Weights of a small mixture-of-experts language model, trained from scratch on English Wikipedia.
Size: 11 layers, 61.3M parameters.
Training: a variant of Muon for the experts, 1172M tokens, 9369 steps.
Below are experts of layer 4 (counted from 0) of a mixture-of-experts language model. Rows are named router (the router's row for the expert), up (a neuron's input weights, with its number) and show model dimensions 128-255. Each number is 128 + 24 x the weight over its row's rms, rounded and kept within 0 to 255. Numbers have three digits each.
Before each expert's rows: "gets" lists some tokens that make up at least twice as much of what it gets as of all text. This comes from a sample of Wikipedia text that the model never trained on. Tokens count by the router's weight.

# expert 27
gets: " |", " | ", ") |", "| ", " was", ":"
router:131119124139125104126130098110122115138155089109087094150161118113136113138123168126055120178128100119101172186127114133115133185143154117099132110144140152119120137108150134119154110110174135145164116142085173095122115150112133149155076144140099077068139138135109123141138107137126162115170100127105155158131164144106137103171132119135135087172140117119149143175081112111115125117114
up0:160118101139093079127144138144090123122115136146089094138139102147123098171125204122118179091122109130139158132148124146184160137081089139115133144147117129128125118096111080120162154140137120120164157122161136155136101129131077124133116131153141103099116132122194134108159103122136169135167111121158154144111085155089138151126106132106163134146121170148140140133140114125125112099109
up1:163140154131106123127169160102141156157130091108113121121097148134117157177143203091118114151166077127121104147089148123105093120157139126151112081136132112125124102137176113122118156135128102161100128149127096146129149109114138126118150127145135097107147167156110130122131088151134136093162118109114107095126104139114130107110153147136130161133106122110134126152118167162161145124113
up2:137117132114102113166143104089117115169127130167132168162144102086173115136106117160162150176125111196156119142102116139116123121132117153140176157119108115073105132105146128102131148094146093101137128125126165165129128089146122084125193110147170145148181135101130171141126142093191142128140123152099119157133117104113151116138087143101131095144149157100124138163141136120100118118114
up3:109151119133126136181123111133124102168133092118151136129123139090126103103159136156081128118162081104185161147109124147130152131148104140116143127154134206110092139130136151138113143151119117096120130122141143116132155164125116118177128084101122144103099155117129141137132121123093172106168163107114159152127132146117100129163175133146136114157137108135127103135130073128078126156130
up4:135083126118132124154137133077137148126128138118120120096148106114143117147171075106142141140135106164127112102109125117087112107167128121122135153119156179089148151140096097110105096142164119132139162152143133126123128165126172123113141143145124107107113133097113150153137123132099167192149123125150161076134135112098122099170131106117155130120160106141091144134089175114106117137115
up5:113161138103154086168123151113111072123107108121133124157167105101107100118139146151116136122148164157110152130104133120116126153127116123109133142074140123156150105105167138124130073140133127144145108138081136127188077116113069116136140132115122133137143116133130124128091141160119153121142113145170139125120106124161112187171122109156115149142126133106107169091157125121145152152137
up6:165138141103113141105141106109135144100125130125139098096148093114130116138155151119145109139146144152137139146143100146131134145163143107125093098139152119163120153138116077155141126121143106155160146136124136087109185139152105152091120113090144107163081139123155091130185138091124143128136115111126177124119143159156129157172166120142119103100135142147145130139068122116075122106181
up7:117140108167120126115090135112163115115142106122139124150121139130173116160122140111092170112097144136088170118155123116107124151128133134126142162066147154084123106107146097158124111162158113106144126126153144097100138098136143140140095110119153112151161096134132119074105120132154141073144077152107143151131163198122117124160155102119124122138129119128105141082084139135130137167123
up8:129141137136111115150114161118091086144138154152136141104133132114143128134161152176122120131172078075102105149094192139162105138110152163094110097114125129127148134117091139149178148124132116111145109102134098089154166128127060125160093109114139111155156149096097145062082133139157118121181154131160138108163126148106162157124168096120101120139063164100125130098142147122120162114129
up9:093138114127125121134122105104130157130160105102117120146114136105156076129091101105093178137112108062093140139096126105134092137126106106139168119139145092137121152110154087096143141157205132127145131150102188084144131122142135147127104113129141074114145128152128112126149145156109126153139109133114113154118118140093125109135105133089126106158169146140083124150066158105154134145118
up10:214130176131104151114090122110111111170172137040138142141155128136126058116126145113157117171122087137130146120143136124102142140134102132118101142150110130120092115155116082126140170117122174150103131134108144131094145131137132101135089134092124126091116110099081110184111122083139155125127127125165135114135093102113144113138158121142172132150173137121123110144121147102160128104109
up11:148138140113126128110068118158157169131124110154158119136147085120150154109145150125121129146127099121114123105136088131155182171078067107087133141107144143093170121141136079118099168093135154106128090126138150159106115147139170132127112121143155116146137122146137168092137138113135139141102145144146143132163143158114134105100099113193163139101097146111134149193140157147093104162137
up12:093122146131143108189137083144141131079100138106122129076115121138113151121140135099118161094151127126128117099096135110124099128160128199126153153153159085160120101108161113144116129111169093125155152130137156188088092137115143149151123140142159127113132099062134146160092168173142143110138109105118097126146156136147114134116132117106160120141114129139113172160135093116119123139144
up13:107118137124115102118130123131132180148128140159108137079108114120125126099164177150141123167123152118154073137113121110123098152128104147115157162141146108153184167102130139130127133105135109077134117162130139125097089117155104111127108143089149121119090132139112125088112150145140126101141177109109129200106082137150135172131106084128111085133127117130132151116090119105124157148135
up14:092140077165142178132111112151124080107140149146120130105144165099149133112100152140078147147116142167146163121108068136198170092112113151121171153139122154090141113116105102122119100139100096148162098096172172132143153163101116113168106145135135125113156105120152156124135129090103127098119138129154119119116123146176132136148142108141146128137174123131089124100158115087170123124141
up15:099127163082143068075124134149141097145108079147129131114174115137127111102171121137096121095148150146119169070147181094103143093124087131139119094086118129144111136133131114127131132142137143104148121155160186152154132140106143132134104114102129158128140108141157124095147135122176145133135185112129126146129145120148096122106140139136151155116150103175148152144120090140120120126096

# expert 45
gets: "==", "===", " |", " ==", " ===", "===="
router:137130119125101122134075171129134110094138062134062126147165118159135101130153141093148150163110105094092146131141138128149147109125142114098125135130128147161115109110095106145144133078099099127117128141094105163133124112125136123153156107124120111067144139140151134102122132141112117097078149109144111139080120101138138142132118132147127130155134137134141117113122116101166138080154
up0:163154130107088149131132117139122154131135093114105141131130112115156116117134123135149118158166132106132102177139142106112113099140148151126120154123107147181121127102148139109123116108115109104172142123135135109162154114114101131124096148131155116085140125141130109088136112126128058086090149090121121115133103115140140159068115093124112176133120169065142140125151172157148193135128
up1:129173175159113093173131159138107145129100148168141084144175127132147084142145198095112133141098133153140178153178108098169137145151120149127175132111133147105120107163155110131147143149144111135152171133162145149112165070147133112135133120141102134115110131125149137083128148155136134117094121134164116124107092121099106173117109128104141148151151144126137148118125164138135121098149
up2:190140133138142135116102121125146088155140113145110098115124078147158168107147107158149104099092149130103130131109101100126141088142181088120128155158125175167143086144095115175109116112063138129148145121134113126127145132142143112117050110161121135128131142102148133146152116159103172114123113103125140073134092140133108119107117073105145121127125142129101126164111146148157103136111
up3:106114121155116090142141088114131124102149136083137077123116081124136162164134148129101169150103132154106101133133123109127116148118129136100068110129110106114105096155130107104123154117066150129092124103130148107084147129106156145095144086126124121133126151136140150140079155150130157118106098166164101143114153159061141110102115096133161091092092107144109133135140116087176122116119
up4:105146123160132193157114135127118109123122115123114137115163119151155119149103183136148141125109141142119127137158078158106139116135153117136149158134140144109131137135160132139159157133175148112103145115116147108149106131170157114098120093120122136147108111173119158144099126140153130085138107170125178114154131146124150127169116093130175140154131151141154147175142130106143138121114
up5:137110094115096090139126146130121084139108130147123090144136143141122091128125105149133128091137100145131154104149119103137080136135124124109103161122169156152103138148125099135108130118104099087141137124146163121134099086137145133122142108121126148128079112157141098114140162139153078133138142087152153166151100135149128115133082121161088116116099136124128162147122137125141161121146
up6:141124162147137091109126144096149164121145133124129164136113122105123116139190162150093091103141131130155156110093128129100097117155147085123126118122127064091107108144188101091112153155169115119121151083116148085112148119136119159131149171150119129169164135147136151096101129153103120125133106106147079088145111171093107152112090167115143091128114132135174138093138106117101151135145
up7:129092147131140116138163142125132162121103132129118149160162106109126087088122178132137078192146101062142157150146122101133122132139140104159149086104112093134139166088121103104154120081089136151159131089132099139140135139074153161117121105085138135119123131119166137121098137187114188097110131142112151101148115066144178115088097105179141168101079163126112127153106154122136124133154
up8:125146134141157057146130128116132154124142122096123127080130097120139141125121120132162185119119106097121075100123123116144139126151132136119127077128102141121152089172098128098131178106141166126094101161139128135149109119102119124149102075128196146118080126118144127140135091109063096146120100104138125196160120155153132100129164144132115117131084122101128142152137126115135149101145
up9:186109144137132157188097130171129106134141079092117133117154104148116176157133096147085090100148169077113125126136175128117126142149113138114080102162152135142129124159101124114126173143149119137144150155163144143111134138138133098131081168125080116108151151088175188128116129128121130090125157136135134139124128127100118131064147135118159083112123091115117095127111126173165112091145
up10:139147110126097120137125111091145101046126117126138111135120090142136095121137107091139181149113136115145132087118110174081118103117166167126131142121150140100130147146131084120139080146156159133097173164157124151127104157166134130136129139126143130126128133074147134134143101114129101172099126132109154114109156109084161133157142110152122144129137147152121084136141096086106149105145
up11:144121139155083131115113103118128156107125146116083126146145122156079138104158128154176124141128098162127075087149159101164125104141107103138104136122130105128082105152180118095115151125123132121141126166108144091137134106165097118116147143143132157100136128116151129130115120143103081169115110128124132146116168087130154104134157160144110091122108150089091178106101129096114162150134
up12:083117149120115119124156085134139133153080129120135134144087127157129127097135132155036159119121128096175123126141130095120151145123130143102144126123120115118100119086127134105165123164169082103120180132121132131124153157116099127149131117114147152169086121077135095141116114131180137105124149132120115156131149118125136145128103144144101056151170124116121115106124083119121099140108
up13:085126125126102105105157133129109094129093108152167114148148138095114087102115122126123186142104114137147120128101156131135125118109119098099155123134126118124084169142131127126122107119110118085121162110130151133140137164117107136125148121101159132138128110067126100125058131110115136127088118104124132131141130119196099155143141155134131107142121148150106156185103134113118125089122
up14:124099168107148108141106121138119146093126121100094136134109137142109165123137183114109178152135121085112143103103139141096122163116108085127181093103152130135115125123156143138122151109121116097164145091144136113154152137115132119081139142122155126180137171160164173100092110115102149124095142144120149102098132156093140165140160108128113157174163115128128147120120114126123081115159
up15:117110106124101108155125142145133149140143136112117161173141160143135104144116107151135124131104136103118129122103135149147121097101111126129153154138136148119148181080086120117143123087142105156117106151112139146134120156126126124134148099162120108071088126146131126125143161160165109120109141103091132101083162121163094122135164137166100132112118149116154091129166145140111138142178

# expert 12
gets: ".", " |", "|", " The", "The", "-"
router:123131132113121119113084170103104112117106175110095168127130127173130115102149109154120133130106118165110140138144101104102111153142130117105116108138121090106113113132131096131115125118117109113157123127145122120169079134134171111161131155114107108110129102116144136139157128114126137118186113131085094134145158130122135059153121139162144095124154103105100102137075140125143153115149
up0:109106104106134113149088128153142106168132130134143141081133093132148190088144134179133165139122099093137137153105098135144127154130154107109131180133130123138144115127138158118144141096165120109150102148091179123149102151169139124106145132129122141140099162087100167104134151139136117122104137120119146146176165137115146137125090052139103089150138108115170122126171095112131116120101
up1:158146109169087109146146133102124106167125140109140141128122148126136097122102143118147093120104158119129094149134088154102171098065159131108137095122113121117163110098082157159150106139140143129140107117148108120193126121092113162109131096124134130128122092105128112100114104100169145095143126120125172140070103145165116126174136151162120160137159132101135137146160121177136162149111
up2:129183130144100128112145124124111152138145153150092129078108124187159086135148174114128126162124132129132137119094112126124126090138109074142169130127163081045129092153160097154085132117140125140134149119116191144157116132121075135125106133086116135146122118179163101123132121117119146151154125107146136104144137074127150138135121097110167180106148142122170126113116129113129143175143
up3:130138151114115145113154143100159108139142143126123124092145148160106069147128133114148121120119101142098147122169121154172153106113107117139120113098141160149148133130123115130126126116151139124130112158127150146141115142080152089112158120153129093091107125148112130134108139160078115106143096144127117139141145113134113104127165114094131141133141142122090123107080127095155125185112
up4:134158167094119141117113115129133139132105176140107149145104124125131147101108114119158106097142163123103111105131115143087157169126146123113117111156142156107088116108092134106121151111115096119136126149118089074097125102105153136087114134119164116121115155089087121099108132102133133091095042172122105153136132132125152140112182151110109091082124161136133127134139117160143110126122
up5:149095097127130145130093083141065148133105127133137100106119126151108126134155068104187149149117125084108105130097115117130137093151127127136125123123156103142104151124145133124133110082087145161122123109124144123165139122132138100100086128144131079140107124145144095127112127121086117154080115111091136124068115086121120141110091123169134153217147099148163127090109104092127127099147
up6:142190136131142078116122126146102139100123112175113145135122109116150111124118148144149145132155105143147121132146148135124107095138123133128108126145151089145110107091167108138173108111149110100147154131107098103166167079119148105160137098102091152144138126132127108111101128166119163115149145154164113109071157151146093103100155123179144076143124128122136122119141150145114117143115
up7:144164140108162121111143117144128132112146133138148168153120084143147141140135144157155148111132143116127146135090152095117085111116133145140159145129109117141162135130170173128100148106108134099081094143134112134095074132146174166141166129152146125149088190139096125122146121131110130131152131179119125143089179129128118126103157132140118119124130104118110099127167105152144145111169
up8:106145154155136093135159084118125059122085156109172136105138110152181139112089103073107102114120115121065100135167163116143096111135124151117127132127149123185128120119112143109161114152048148072147118136134109087095155102097128121144113148133126162106130169115148146115105127096186094139107106134112106134144140129137104148116085139146141090110142135121116151123155149125121133143152
up9:104090150119113072121126156139128143120109147141133143119107133114119138114140103169132146150118116077111135099119149122184172144159131162191128127139130068165182118125165127160117120156116125094162130154110164100136091106135139171112132111115127102157132120128127122122139138142129063093126129133126146121140095134131138106139120135142104107160120094108108115115163111097133124076147
up10:125106143149082134176136124203144139146128140142082097119142116112140103148152154098165112101087157102156150161103075110121112116147133105108191132139135178093104126089089075107165105130124154119158112142112108144150114105138147128146144123108120131141152114103112107146159139085128133099140132086156126166149100102144132157107120157106133114089135153108140169154142157142117121135120
up11:156145118158154104112138128163114102156132119107173117126133113117110128105126148125109144127129114155124130163136216106123125111144130130142106148130121145151137093172140152116128142138114108094166115162132142148108127107109139116131143105110053136111115157138131120129125146125166138187142115155150168111103170091183152156132132111195154129057123042081142118165126138136132079110126
up12:142116064125150125082156116140149133132145150132103112121138124162148147135165111112160115106131150186101129113158130132108112131128137108117111099118106131125148089169109126131110107151077115124089094097131113083176134110116128134163135125114096136096136113180142125112124124151142129148113115158143115112146119149076101145121135141135130103116176122129097131132153111117127123158131
up13:150125136123106133163149177085136106102116156158167135116100128105131114166171106100105129119096149109096128126136113116104142151124084142136181104155150134135094127149127117126112146107163174177101100139129091131122108124129111117123154174129147123147164138118106140160121093175132107103143072146091122143105146129112086144084169122092138136155149101105107123136138142131112091131092
up14:099119126111138114139088119115157111133146134132101115125084130138136101133141135186145151113075159106145104124130150112093145145161130141157146133135135126173123094131138105112126144107114056107143166151135120137140136151147136118134124085085123094154122146124133092122121090118131116148131104128147104146116150113126102153105114126128165136095096152108080125090174124125108109121135
up15:082097152161143148120165109126125128091129129149136086090096126112166111062100127140085134149115108145144098120133115070189139147186117102136109164061131093138115150137137121098099119155109135123167139127123129172153143129131139095118109118094189127115147158156130151126129147114153156134150123122184167123094130142122109144162116119120133133154126131155082137159121167155158075083108